Weights of a small mixture-of-experts language model, trained from scratch on English Wikipedia: 563M tokens.
Below are experts of layer 3 (counted from 0) of a mixture-of-experts language model. Rows are named router (the router's row for the expert), gate (a neuron's input weights, with its number), up (a neuron's input weights, with its number), down (a neuron's output weights, with its number) and show model dimensions 0-159. Each number is 500 + 25 x the weight over its row's rms, rounded and kept within 0 to 999. Numbers have three digits each.
After each expert's rows: a language model's description of what the expert responds to; "raises" lists some tokens whose logits its average output raises strongly, later layers aside. This comes from a sample of Wikipedia text that the model never trained on.

# expert 46
router:497505544473470499495490500550518493484513496509466491477495483514516489505477464496542505484462478497525463494465518525524519520498523471471504510524469503507545536476512516482503508514464484504472500484499525512518518503472462487509491495526480499534514513501529445492513514489535540488486462518549508490451488528472503442531530476479465497516532516540526482474457487499482487499494569480547496487487483507501523483538496562495517525500495462491500487547493520576473447485490473
gate0:509513495493479473498485467521493479464491519523467483504510500491471554465512505508502484493545533499526511543494511496482501503484521485505426495545485522480470476527496507464460518523486477540524455490535456494478528449482456546511513497533506487444539534517483533474514503495514490524498476451497488454462476502495474492502539492498487478521561494508508509468482489474513516534482548492459537493515560499513476494493504524489520484476504501479534543479493485509514539494474484
up0:472491500523492486507507487508418507515494533511482501483473523519514490532548485497501526503515500487438467501474521485560528524488515472529518502545509539497564509527474547477472546489474500521521494468521528528517529563480471476502521521511479457502526488531497519502498502484508482497484524480515501515513492507523535489470525533498490508544502478481449488446495458487509499465504535482481507498495501514448473509454490542492510476469520539466517479485472462496509491490509496
down0:461545473475500502509499540461507524509508485561470516492431506528461491488535513503466497511498520470551518481489498512561497464485484510505523472544470450545485510474528504503520495520517487518521559487513490515514480449471526537494520490522524491483519505549475490540512487482490483504527507511509508521508452512517519494487513491528521495507516485506481521498480527479458506467543507479529439504510520525526508497504505526534508516548470460525533499506525457499509518495544490
gate1:463496522517515472515516523497518498484486482504511486553492518495523463485511479495529493499486496478517501493513530507498484481456518477499486515512535549519526531473512471524488511501475477505470482551455516470529491464495473498533509496513482486492485580478507494517511480447560498524446485496539453482528488491495521479549524489535526465501513530499531489510498504515517486471468509472504516476536525500529523560539463448474509494473522548521466483532491446522506491499515504
up1:492477499511515510535545508453507466551542481493515530526502476548474523491487502527494480523524480532495512465502453482514535503527519519477505498521486502469483509532535506453528471514518535516464507490526519523533504514491524492482516514516436506525502480495485451490468482497483545470516517486500539503551508499508494494496475544496453495533506503476478523515499468471548518543529534552515508513482524472495495471526488541479472460492491496469453483458506540481508512461516500
down1:464525501502482482477525498463506515488493505503528450517477547537475535497503470475493535488489497499511486506503509492479521498508508567519485544542483508483516518476487509538482458475536520461462469495491519490477479504505484491494468510507478486523485527492510496491504459483534525492466510432484450531556517468468483492521489503542463520532451476498499530505463421516520505492502528474502518511470513547486522494493491487467503486492494520528484534492501471553554479500486496
gate2:481472485488460527536529475481485509505468519498448503455549490494518541481476494470516493510474493521497433519471500490468497494519435472504493505496488454485528511484491496485550570557482540481506490496467453521494478509485533476500494517444507525492515480521471518517492547474521528488531501460510538494550526492532496538493469475489488519515513477497497482497538508466519508490530502468477477500504483501534477508514506473522490453493498479482485497533492477517472491543490470
up2:483496518495512503483494508476466506497518527483463499470527495518521460488515554510523546493466517493472509510478516483504475490524479501520489500482518501503511521523500517482478552504478473529521503495469546505447522443499527517545451454467558527526462541509475504498560539512485508498499511522470475518533460512466501510503492501441461497500526498525526499522551483478469516517500567469507492506530501488480461501505489475462506524499513512492515516535531479470520450494493507
down2:473493476511523542503499528477499454462520467461480502474505542542489498483489495488534539511516504520535488529498497509558452472555478515513489457498449504427483461499510527491507479517478487501484468500489525480493522470539498500502524440493532522479507490529519480452525549476514484497540531513524525496488491477489505511512495503471492500488530508508512452510516482513515517494537548540517489514507496483461506481471515449486462529499533498517548530510513523520520501492475528
Vowel-consonant pieces finishing a word's stem before an ending, such as Score, safety, reign, market, Angeles, More.
raises: "ing", "ers", "ement", "ing in", "ater", "ered"

# expert 37
router:486486492550478480465549482494469493506484484502518482523494504458520486499507490519478532516491545523545489446483488511484517473551521487495509528474489497487492520484497470512529510506461489510520462519500497503485507480491495489485510466469473499456490532443521459518473466506537503529483494514501467450503511496467500511457523514515537516531520509470516536554526493500564488468467500478532518496434500508547503482521489481479512496539468501456518474488496536558487508475484529
gate0:546509503502486479454490502530519484478556532491481510470531491468527440462560492480534492515470502496497552476473495459469489486475522493528524509508547496525508474461502493506470478479461500518540490520483493492467520504466490518541512488527506492497504511458527509464471486509482516531511471525516508512474445496504447484519493472469489489460472529487476501494525533484508508531438498543526478481474491517463522519525485482506475475493500512480520464502473517463542500533505529
up0:478509479501478521531527474483524533506527525554478515513489534463500469453531506522486503467497518489485496491506526496449495507480455508455532529504502474538494503480433463482494490549497525500505541512462539468469491457514480503523499495469462511489492488478490485511485541483527487446479523517509523477483498482501469520505450498475500511503474514469471548497479497498534560498491458540461488489457512454471472477526503528532509519476511517547492483477506514474507514484506511
down0:511468479495491502550506511491515508467512504544468507529507509525474490493495514495489560481512516496468495500510494536454458512488450547478509501568471492503532497514520495496468490559525535525503518505504530524484504471508538521480471483510512495514509490484476491521516471533453521485513500558490529495531516478503455484504477472452517523496505494488486480530480526484431535469519492476480499529503524521517490516434491500505482493475505492526498503523509453488532523561552487
gate1:523477504523497508472505474463496477516524491555463483471482556483505510477507478483509537474489491497522518505443529469495503467529481448480534536497472454521524496490492525475502512499470463496479532541498509447484503465517521476490457464548497534510504498486498469523523476468456478549517544491510534494478506531500502526516530492477492492471493466520480536521506532499497493474484519490469463478534469485494481484486482534486489501486462461516542509489521465541543513543495502
up1:485477515532452519555522475491493508496496531485487504489521471536498486462523513528486510476511538512531513523516520492449534491495538454481480547502448518501491498506497483483502484513477482461504542480455491486477468488517504523530496456453499478498479505500484479498472443487522463510541507490492477498498531489505465503509498482452518506470481523503561528529523483503519542500479503529474518454489489523531498495511452499513462458496473498521501529488459420493510510526522523
down1:500552491518505481517492495469485514468513511494503469514508502486511450450477512472524499517552498477486531508494509529448496480468470509477503495512515513486483524511484455516523513548479531490543481546507475474449482465464484509464521557482525512469470498513516500500462495473501459469486462502524484458474485454528484445515500487480496516508514483528528502479480485473481521459546524473486511501511517498508530516506463451483512463493478514461521485494516513544546523529494537
gate2:474486473493542504426517477527514512503508539491517471509501498432498471503482484525504503530490480524541485487496441498492492482527481497476517446538490508488499450486487480498561523494475497487494514477524497544513483460435503504494527473510459502497518540505456496471506529496516492467473479507548481494516522496544495537492445520551516493533518491497467512501486463452527483499538472513520523496485500526544526474493516506460518487504489523493516493480517500476494465487474518
up2:495456480504480523438491462494498478521490492534517465477483517473511511486494491469490459536512522511516510549538473476473538470533517491503519515502533453486455454509522462485555467520500468480484510498466474536531523483487501481510489488510497498466516514517471542468509519500489544480512494538525533500497529502520494470512497447527534522466503475518506496524512471475508517526477437471540513524462439533490522496481497533511499507508504523507549505516519509495478468476487529
down2:502479499509451467496506493518476526531511493506510439514496464439527524468531546477460541508496481526501485521526546493517537494469477546485492523466491514512520510558503508533487494496472500491521531527529547533482486529507455471511530525488530477456533511545527503528531473522498491480519534499452484474491528483462506548494508466479461512521509539492469500518512538534461495496499462490485497497486486498509522477463464478501473474500499490489481498516531495467474522481495519
Short vowel-heavy pieces, mostly i, u, ai and ki, inside foreign, often Japanese, Spanish or Asian, names and words, such as Hikari, Televisión and Pi.
raises: "as", "y", "ate", "est"

# expert 16
router:494508517507457471469480482520500482515486502526487469524506468508507531485512501512476513482496505537583478468530461526465481488478487501499489462530486544475540494541466449550512501510522485528527422484501470484546510486518509462480489539504468497536492509524487505487527491525515460522491503514502541516464513517489475519460501526440515470476507475485522515500548506459503496532517522511485509475495484465511522521523466496528483532551526505515497481511491473491489492465504473
gate0:477472519533461479543492488512476511516461521500511502504502461474452495475514479496529506486480481452555498478504471510488490551486538527498482513483509508474528515542573506480513496480508524511559490435487480500523521510444497498530517497466483516538517482537482518463447486511508543454494501533523508521503489526506526479487487486501516528501485499493483515507488519496463485477521498496520532480545494526561501501502523527498518458496493459529461469523503484496507512491558508
up0:520510514496547512425518522505498530516489469514493490501533562504501503498498460495475489539469512539484497512502486463484514524507500447519512528505531473524486505463461526495504472496474481532433505561512491490473506495523528497471498499533526510424506542496522515523539488493511510528537522496510473498442503495521487467518510491508470469463544484489486496472483474514562508491469500493499485474480474502481516518515457484495525531527536532498502503475489544518520488503477482
down0:491488508526553548472494490534519480458479462540516477514500501482521515512471475498529507496509525495484489506506521478523540459486516512456510463519474435487503497494481498491484534537471551459460478509496510516452510450478482532509508522500490485512528487513499483522497493505478481495537512472517542485488500513493549560514512501532495476496553489473513482504517509470517477509486496527498509516501465555509524500485511512487448516488504459471490522443456549494478466531486458
gate1:469525475558480510497527513511490505497549537537503540490557488529512537517449500513461490487468487509483482491547503592519499499511546474484483500515479496527508497503465502482496540468512462532495489470520492472490498508470492520517531519483480471501503517504527470506498492491515537483466478505485501501477510472504489493436501507525532496520484488528517523482471488470464513515469498514491495498533472531516501526470521518512530548446491487446520486533470448510497509534508467
up1:516445500499463540512521503495499462522479487484496476483470550495488510513503516498481487551518515503497462526481474473516517493492510503533532495529517517542461560524530493449501479526509517495517473489470497484482530475468504523541503510525551469500492491499500537505473479527540485473517449495526501496519532456519518511472504507477464512495520466465546495521505489487466530520503487476496510527480484475517481514484530469480463471502538534472476461508502568439499480477512467
down1:538487528496501494504523567497501514530491519444497511500512506508539483493531468518474509523487535473481531519512459528514508525484507460509514456491508499511503475488489532507486473502514494558507516547480507480500452533454469494501507497493558511529505461499523557526470499495487535485494522506542514484475497509508522500516491489515481507505534470523492501505501526476454460441555515528473496447494472494507493472519525526531516504514477426493520486474531439512503498497491514
gate2:496508541466505487518460484497511486453517489458528490535510487490487571479484532477492476473502468494471480492464482513537490499475482539498478477551482513561552539495499493558512509507494503492473496464456530474489479476542511523517493496496471487521528491511494529511505587490513476489508495478477487526513498546455488466553499475515484441459499505498507491489486474509509502498503475482488505490554497513507516516546520491477509524525516513526461488496468499527513483524500517
up2:488486532486466518529498490508476490525523484545483508472463517493488532553495512511456548510564485540484483490537519528513529516521502442498533478527529513486486468491498493471498502518472497482545535508533470516508515510538469466488506481537474525509479500494502453487514483478488515523521481513478532504509496453506522519492510559506494493530459437530496502509479519482490469505507521501502506493489441475453496486495467508484487460470454445519498494462525512467467504492484469
down2:495511500471467524533463462548506532520512474520493464515545492536498460512490515477520468480533495541516507467474548471487505514480488463496562506503554482523488518514528533528503497478506483500464510491479526516516509480478518525546485472521448508511511535514509494485458499493502507502510514467497453509512510470472444485526483512525476472481520500505487541477543460517481492478492503500528528540511503506514500490467484512493505464468566500484516470508455543484464458528484490
Early pieces of words, mostly f, p, c, m and prefixes like sub, disc, comp, after of/and/to, e.g. Undiscovered, behalf, subject.
raises: "ast", "ly", "over"

# expert 32
router:462507487501482512508489516542498482485463481484529488511493459504499466492499502499469522476522486530493448489535522518521566481493511559480523531500522522489490492524518509517518497461504525488478485531506526434527441515532483479485487515486483519512508492494509489518494484528558489506475518523517503533553495495537562500483521487498520517528541439451509538518512514492499529507515513473455481463463519504513502506494492525475475513451488469535504457497473471522474467466509507
gate0:478484518500536509463493479440496502478491482502550499497498441514506526510483560542467504446482493518462499503480444538477499490494483508494504496492530481529518480502458462546492508513548526476485480502459465469448473493478496507481526480471454489497526470541488529500484522497497533498518495508490517506496479506495491540505506471481553447480468502516463503487510485500488546507503470495486487439511510510477473504524516507514525534505510470524509454544532484508482534469485507
up0:464482540514476501527485481517566517532472498495485476496526519488517546471512476492523506541469473491480500538509498451523484497473467499481505532524445507484487483524509538489511483466518483531488490484464489460516517487520520459502487513515526507501554499522500500530519513502529451526462456470478469478505507481501474486482513528490491462454532491494469496518495497486492487470507553540492455527528509481434470515529470468487497469557536497521506510491519504481482548485494490
down0:490492480540532529457504474487508517542536474530553494493475546504557479531494444487515462476522487493477508469508523520513523518496530475514544528546501450516487499496504494517512501528491512515531508500524504449540514553520514454504489520488513491527466539491499510455509488535458508545512465507497546486522511524521510492465480502521490518449496593486492469497514518506518509475539512510490510504500504519527476484486483504519494511523489491519504520532490507459494483480536511
gate1:494425515452516561554494470471521520456504483486510499497476498488477493491495471450488472468509527491507528499463518510525518507497474529501489498518542441508538552533478493472487489510506492506509453507517469502524493533524530496505534492507525517550491515495510514513503499459498474570511504519534578499514500493466480484515535490461552504501495523476525490494508493516518476510496475478506500526483481493525547507501533509479487488524534520492474457516499485520478507539528501
up1:485486500482545536472511475519492528453521458510537507486528472471472491470497495496511490516532525458511557487475528455483522483498523499527471531531529456524514481473502504483476498510490497453506491491497461494487486538529523514461545487484514503509490502482487458506512481492502492560481515524513520484515502501489480462505504458509552522530525533518543482521481472539555492531544474482556512508471496502529541532518545474471473504524524487485505497506507470518513502495552515
down1:474471513523508482540516500514536486481517487503471543544503493487515498469531496533549523531541541533524474515523477500512445444504555500445533452505529494501464479432506510495494501466482553500483510472511529480467503522498507512533490493534486475482497513511472505484492524485494529451514550501498514523481496479532508506498474506491504519496494513518484475501510468527506499487553523524531526496524529460506483550525513465527477496489517523529487489496528485471520464545483519
gate2:529500478493507465547479526501458460509487507500469497535503448483527474483498503514469524502469526510553498504526474511503504457504496504524508535496502490465448475488490490468517506514513468508550510505508505502530450467525522534504494485498516522488468513467527505489491499534512491501516484479488482523484507480545490485480504493479498488463471480498583505515494565524507497494469479455450486469507505500534508479494460533501488532514527505455511430430484511496533503475521509
up2:480513507510508498486505505485510510463539517476492488511498511486527499515488507526520505454473486488494503497468541487489461502477522485497480477515507508535545524436546510476451512513511502476464509449508451468470544497484489492514521492513537465532485501497510474485508526503476506505516501494494523504485481483528530527514509532542556485539494501503461456502556488488512458467504500512493494523489474532499511510472566420512490471456493461478474520537508526522490506558465497
down2:547528475529518468472512494488464499522500492522482519486474493471479511522440518482483524500527483512493540510434506499524487490477512477516499521476511480519508542513486498493528503521522539464453536517521505486477455461470500502472486531550466492514475512537539467509452516496529469523493534511506492496521516466545469505453484521497544496475492476508497493514449555474491480496479461474505442486497492517516476465523497478495495494474458513541497475455479473485489492524488520
Capital consonants and h or th pieces inside personal and place names, especially South Asian, such as the h in Subhash, K, Sh, J.
raises: "lin", "on", "inc", "imes"

# expert 38
router:479512532486525504482513524487439520520501498533492449532463462469504490473529516491480492498487478527483475470474458507449482452483502529479519476475488513523492496510485528546505528501533519519535490483466537467503537484494508525501476526461501515522520494492489513523499560511511484449502500506487514465517495509488508491499536528452525488505535522485504503525488457461535493508504485476526504467462544476508518474484513483477549500478503467464543468500507469477493452439519474
gate1:456517498441498516462504514472486464538504472506495460482530507475453480571508485513497475519457509504491489500503502490472487480502523514516497512519479498502508534476500470494490453488494507527486496549434547523479484481475523524511495475502456499489457495487486491491518469546503493502479531519510503516497464458466550527523490510488510470479482504539538456500500523457500531500502538554535477505472499510576487503456479517458513521470483510474490513486510475493485500484492488
up1:534497500515506513512544524492511491507490490500491508491484536503475533469470468533494488509481475515458456506457505487525483515484474492464500482568490513530507469512517539455484481524457510515504486532463515465500472503549508478499504483480509481504476510520518516527482515542473514492469526485467511492503487526469511472536488519499515505483507529476461488498494517480481507509485527525533431499502478447454448473505514501487458485501497497498470505456502437470462572481474536
down1:485488504474490512487517475561460532507512479498478509476507541487536513486500526511500505508498500523507426535477514526444488505522458496500505506486467479519498527528507532477487531510501545513481509515528424478430501514485514502501484543470491498456513497499507535474509522494467506456521486475494511503555464531486533479530469532457522503481463529502448528505511514481529522511532511543518511499472466501490520459487510495515511532481459507481482503483529475502491476509480463
gate2:518495483538477482492468483467485499498496523472531506521520448492492507528508515506522515468517519512513473473545513505493491506523491510474514524484520518518479474471522512567520543538459507457502498486495490545471466476534506506457507510485505496468540471472515456491465499506507500540493520504505467477472464528524498505487446494464534479536540510501481546505481479455526498510502508479500531490534471482459504437520463456484476503460485502520530483487463525475503532497547472
up2:493543490463495461516460500492498493532460474510472542475501473529491480483502485460481477492463505496543509474517541542457484497503439495497493503482504501460494480448486562533504516580473486495492495515480487539546497486564464491464505545486549485472529460487475508544476500530513477506534543488517500482488491535503497509487484494514480504505514524517485500470484495488453465490495504508451524494501508531512526507509463488486496499492459504518501512513535503506467514510527495
down2:546517496514495494506457491494459522479504511515465519473529518521521508505507509493523494511559527484492518493475469561527463474482496531489520522507500483528494535521536482509468508493489458457538486475513500509457469526482496463524514467487490531437478509470471502497468518553506494493466529504521497544522463559516502476522524472492506521517525535476500508457461523538513498487460506492534482465538486497515534516510506526517553461486487531474465490459525486508511501500499520
gate3:478459498493513465496489498466500484479506455463489496524507475471523510482510486444518452501496511456545504510470515501493553513480495494511479542503484491519464467490462498514530479506481537521559494488474515480522490492513519537501467535547453507497517494507508522505472480528512520486516494505547470460509480505506566487528459483503511487490505523526488478498532487508474498492459498513444526508501509529517507502446489481489480487482522517476522513489423516493526495436468537
up3:522497459503512498516488519521513498474468454470503472516517513511458503484502478493496476509486481528512532543475503537499512474448439500521486505542484461484502502509499515468535536516486509509525463516451486492524551486542491492512505534480545519494530489459532525504497494548488498479514473440524541516504470512493527498545508501490501509492531519501500477472566503534441473466526530490537526448487505492524512506478502478495522433475514468488485492490502508466497511511497517
down3:500506501490480490493465481541503486509471435496468445521489497477497507493497492489498451489490489483509479478526510481476480499495499470473487527484503472493469510513483499556489454512508526518493482521494494512553508452464540527535497544478504483499472513479526515492517536499510478513502508525501497547518465489515521462491503502438523484461486546503516509499489493513494540489471497509520554473494499509542510417522475484486469516481510560491523497517450484523514535567483511
Middle syllables of foreign names and word-starting pieces like dis, ac, is, as, such as -ot- in Rabotnički, -uz- in Zuzana.
raises: "qu", "hen", "ter", "u", "ap"

# expert 51
router:460489519540521523491488483512547509504506522558480487492500516518546463495509484520479495461496452537532476500477499484516531491501485502509520463478494556481528498545539481499530512494527503532456466530472534494542469501487517497456495478475523522547509507471470502500504505504589474502479535501504501552529501518514527492473484443523506490545510456462495503519517513478478520525514514506481457482476514479477512481504488516487503495471527499535498493498487486496449482455499492
gate1:510520529509465493508455504469473494509483458540469492522504531466462483525517552457497464501506502508483520506496494494522525486514511499519480503449502526547490474496514521530513488536541492489487490502506480482487495445506544512496524498495500499489531478503461561494461525516486506503434507533506524459502482524470496492498489508495540552514509509509483523518467494487486517499476489508509549511476489570505520482478555481500508495518517522531556519521497502480517500431441477
up1:505527455531497456489471516490492506474517473532528494499529556513479530478500483459553479496524500472481516505491480473508461519481533483496492465518505536510510478438504489492424513484488474489504473486526469503547472537477494472483467505503495458475487493519513517447490510504451480500467512500503521533479500509514493512522570510509461506497468473493483482471504513527522467491479510502520523518458503514485546534517533476473461532498484507530511530477495476539542542503508507
down1:500494516519489451431532516476500539490551509469478509535501472474496521533493550493508509505476495504527502493497486490463501448492537491513467523518488456507438494490477532487489485503505547518522500477512527511557460519496492478486520515523497514487507524497499482507496496503453500486510515482535489485476510507485524497549513500502455536521513522525533510497480501438511502542452498522509567543466472484502508475511503514478498442472442464535517501499511527513513521481491484
gate2:480504516478509526500488497454520495504503538498478485481461522514454525466468479481473471484501477491489518501517496507540520476474518498488512473527509557503565540495507510499481533490525534522499507493498500463493525502459490512477499541507490480523430449477520539527472529538517517497491458490502547483554512468466485535532507538538495486485551465480492515483497472515474467501552522523507462524492516453478502500500516511508457486485522500480506456477488522492471505543504484
up2:535516505532486501483483479508552515498489467514469491542516516475484502536490488482501499494523513519498500490507461494519530521511509501480464491502474521537485473543490497511496512499520484563480482510510490557493533526482563506492520531466419505467505541520448541464506498491513475502479435517520478516483535515502485452520474504479493515521500507477526484504430507482491491502542517511547528522507506515510524461535517523549512523503497491520494498474459475532503477538520503
down2:535524488495553502512507462525516476533485486517479510538485501489527492539445497502484462488529476524517526477500441512503474474519520503493492467518487519517479506505519522453525529487547519501517457480530491506503514476465541473506508504493454494478511521499482495489525477491491491492479433515506467510482503508485535468491456468475442530472539518469504492492489467487505510488524542474551495553451526488498520480469481497527496503502517519443496457537457516523487479512519476
gate3:465475449496482507484511487533502506518502513493501480486467530535514527502517487516462492537496524474470505468464530490504511453558465494525504503470511509501503477492533511466507510488506550490506513493505540521493546457459454484499508494514546525459507462434461525521502453513483476441517484488489541467504505482492502485518496486511511505485495498548494496501587482504495470500525456539484475518533532501508516470523476496476485478456505458508492507504502508511477502505502546
up3:503450528486503527503556482495494502498522497533505473491454494457492500558519479534493490471501482483508440432491544512541504487476510471524462447506474521487533483502485485497498521534524512519534500524531510519484528523493524489506502547485503529504456483441455518498498469492504508477513503504500492488537438496515486494499485471518542522501470520520490513520535486448505520512548531504508496498468524505513513491509466505508492518478494489529512567481487491551478504472532495
down3:452515518507533502447503491558485501485504481562463455490512503465474472529522484522492513490477484498497480472455509489495468457492476514529526484498489534527461479466484512485516505500505509497514531514504521514508471551528486486521518472478532498508490521517467535500528476494520480484497553450496461486518458517485530471490452470525532499508479555477450505503497469488492527511515507549500511512485545530469484465512503529514452539460525526510500513461481474489499508508511481
Single capital letters starting a capitalized word split into pieces, such as V-oivodeship, Lab-our, F-orever, S-R 105.
raises: "amil", "oard", "unn", "riend"

# expert 63
router:495493470512513521501491495545484520508510497532531502508523479502503481478483480440520484494457516500449489494467503484487505508512535506523545491470535552453457481509465526464496489511477467527502478462469528488516469551510512519502489509525508526490522495479530470500457495508523477517531459514504492537509526489503505478464547508495517448515486509489501505500495436490513500495546529509537456483522513509488516497532517474436509507500559524520493447508457486487461543493524501
gate0:498541492497514494484492458508490499520467505496497488467520475489457501502490493462508527531533450517486456507490471517529511484500481506521542506522484512495493469499476529492499506493518490507502497507459454531461456479491441469468487483506535483505465464513515478526476506534540492478548478480502508492471530465489530515483448457493483482533527489471474521520520496487479496473490461431474508504466478488474449502469458469461470507508530469489542479475524511461501498495531458
up0:479499510466474485506520575505498463476578493506527517500479493519529533502511485502504460511484529492495502481517489459488520512511476530527462500503469522538470494515488476509555470487503520503491493465573537462498543521514538510488497525532512538515498525472515516486518485493509507462447503511467452498504491512540487501564517502498484532511501496500506479490503456513466513524511541484470495556480506479491496499504510504518479521496498518529445496475488500537517460442494498
down0:489507497511534511482480531505490491558478439511447499535527457496553505507490518526439475509528535453472493475514483462579489507506486498465473518489489471528503472503465510509510485527489504479483477536541498484496487522516509513466530505497502497464543525531495485497500469470472513470471512508507518484504523554475484502496519523484500517514555522455519489505513501527489496498519522483516489494462486450511511501516515489518544519487548459500540525492491522487514551478534484
gate1:445492491515502547506491473504465490519491522490446574491488493520499478481502497502511509509483515450446503472535473506502533549497506515482493562475516516519518515511490552522508530481518505471491527534537533452482513532505471489486474522513515562511494507494530429510504505484491492467484538515503494491479508481486493445474466511509503446507536507491484502506490474508507522493477501507518506541509501453498485495465535503480501535499497462528542476559496500482465518496511507
up1:482565525488523488430465509509517491498482520502523481512468518471454503510547531499526495465484531501522511512506479500538522477519520498487532487481495497543480492502466518479480510547448475515483489501471460484490500498465467469478491482482490511475543487501490524514470471508500533518504442504493488497479475451468530502516484513456510495524527491555573547491460492487509512537525453455503479501477494520511539470501519493503525493488540476531506520500499494504525474482488472
down1:465532549510540494490480496498496477481475494497489515501512523478507514509537486522504499510507515455501496469476492516560549464490486504519507492522534484519506501498468520512520505519492490503479455503491525521468504509534497497485466531450507493486520495521528497524525483484524526536537458502465552503483472507450520540554502480480500503512476448486516453511505506516451487496488498504523477518489501474538535497494512454463551503503465482493542526442441497502506465512465444
gate2:472506495486532514455537442507446518482516446532508517551474450495509521448481483502503525464509516504513527484479523488465546499489494491466475513480502496468488499494457487493505455515493497511513522480484475499496524520480501449458513487519488478483514518502484462506498463507478509523464473501509505514455491520473511449498538487467555452540505538501521441491485503514516475479498490476511499499490506476470543522446521479512509492510529511497459466525499496540527516461478497
up2:497481533513536491491498526493542482470429436507494489502471496539478522482506514512492465527554468532473519528472493529483470519493450492481448493545498505528510496495480470513512461469532477500486502513473542468452494497519483475470497523519495522465525520493493491522498467528495475464542481483496553479515447500463504482540540483520466488486462533522501488481492518498488499439485489495516481464487514508480467490528514510537523508490531497507479510494534518497522541506491507
down2:489507513447498487487491466470499473493471494548565499462442485491466484498515507513509489523489475506503472504547512479542491489476481518493503482510504503495476505510471479443522492479515510502487527493511476514473479554484531498472495526449450547522512512519515508471497524490483499510503474504524505520497493498469452522481498471505468529504489522498512453486511527499485558494501473554532497496529517486491516520496552528517476525510522540545438488518543566523519483515514483
Consonant-heavy pieces like r, v, os, str, pr, often in foreign names or Cyrillic, such as Thunder-str-uck, Am-os, Sc-r-utto.
raises: "ident", "amp", "ent", "inc", "ided", "ad"

# expert 43
router:510521530487495501492444495540510438512521493514496472498508489514455500501475499505482485509484480474519472482516496514470518525468510487490511499490528532494486524606454506456497494498492512477499482543451505518521518496493520527466514560507483524489489534541469523498481497515527448513463514546498465533491492511493524474489511506473483485486499483503525517485516531465486491514522529469498491489496496493516491497540451543495506479460553500517513483516469522503487475432458480
gate0:522494493484524529525497470471528463501514472533506534477534478523473521521528447480485471458526480493508441459489497486496518477532477521513520525490508491516536487475488541527523529524516518521534512528493470520520453483529540476531483526466485509481459567537545441495543510507533478503470473505476481507537494504462463498503440478487507515489466501509501492473521511494509480488507524485504530504538457494513500487523521487463482513483497487490472488470458476454510501515500491
up0:494528503493473480451499550526514519509484508476518471539546515472491458479487495521521488550453469482472506534427495527531473522479513533474508464480433479491459518521485507490521504510498462476499506507502486477506518468477483548483511497472527515509493468482496496523480520500457479477512494492525461475505465496559506481550523459530493552519523505496491485502496492486490519478457475501510476478486484522437520526532498499522508490494509476502506493531512510551479505488541514
down0:469517555493511489527530534481493560533481470504523478531523543504481472460536522498495504505537518522476504524517493497492500497495517549523480506483500479476480519463508509465495501523477505499486479486549485511509515513528507483450531491497535493511537487453467510517471512511485525499525534536511509535504500501490497491535508489458478534469483483463497466530489518448521479485517507526445520497483507528474550499530502528497501431484495480525488530476462510510462554545523534
gate1:502503539530493485507484498523492480492499512498464527450484522463471529519490468488522480485530477465479494477511505529528526545514506497495505502543491509503513487543498500484537503544483512468505472470526520506510488513522500494454494493482485523521459478544498528520521502466494489515496528546510503527550476496492537514457477480505486538491523502511486509474465564481490496479487512473458489508479499529452539464523529522488478507483482511488575506511546518476462557516520433
up1:466466500526520488502487467487494503449505496480442542453519539466481490498492537488496502487530438488462516507527466531494501491456510488492509496557504494510523492520509468492510492496489475483481459477489515488512515498488506498523545540452491530525489494503501538522458514467497522524514520506506514537565468486474536528488523468470508524455532544482463531495476517464523510469469509540491527503470487511456528509505541503480496481503486488486520511494528478471491550541510489
down1:505505512468486472456506477559465526490538517491506533494510524472498508500525478491486446535474430475515502515501525514487529481496508489497500478518518513532480512531500510521505505537478528492483501518508493507470489468502503491462474498453483484509550534527488517483546476500493540523512512497462475538476477509517536501459515536483458467517517506496495566479486550443484559479450508497492528466497510507496507492517470487503496489461546497483496473508573506512514508508507494
gate2:462471511486481505502513492527493511485506561514512533535495487494502491504501493502463471519486494516499492556558538577514518439486503497486529507482492501473488468527505437514507481509475489495515472501489536513441541527490471529522532513453486529470507491493474509507520484439484480499497423472509504511539492507525488464502515529479465514485484490513500504473489522518532497542517493477500490507523488489482526498514522482508507465444498484507488512448486544504481504536501539
up2:465518529475486490525497540473478488508501497512533472499501528487469509477508545522470535511473515498473521486524516505494502490541502501496498495500502491492482492494489523477534510512502531503484497468505503502493568504527493499518513483487475475518487487492454540519522490503511500511479463543540527454503502523511460548456519501470487532514442538490482493461524539474478500503499496542487467544507505549507504515552490482430578515529523532478524487546540513479493525508492545
down2:528475491489456536438505546543504520487497537478488514513535488496538520484509482521514529521504496539457519529516529504492486477558483512493494488508503548551471514500467547510498492514490549511499501522487499502489554508478540484504493522495492509480499529490478556503524507530524502505499486454513525483540508476491511525545569521499473521522509537495461498517475454522447495491512530512516479497503520481537493491500538480448503481512442494516466494485491478499461483516512483
Opening syllables like Al, Ar, Mar, Bar, per and pp in words such as portrayed and Opponent, and LaTeX or dollar contexts.
raises: "at", "over", "al", "u"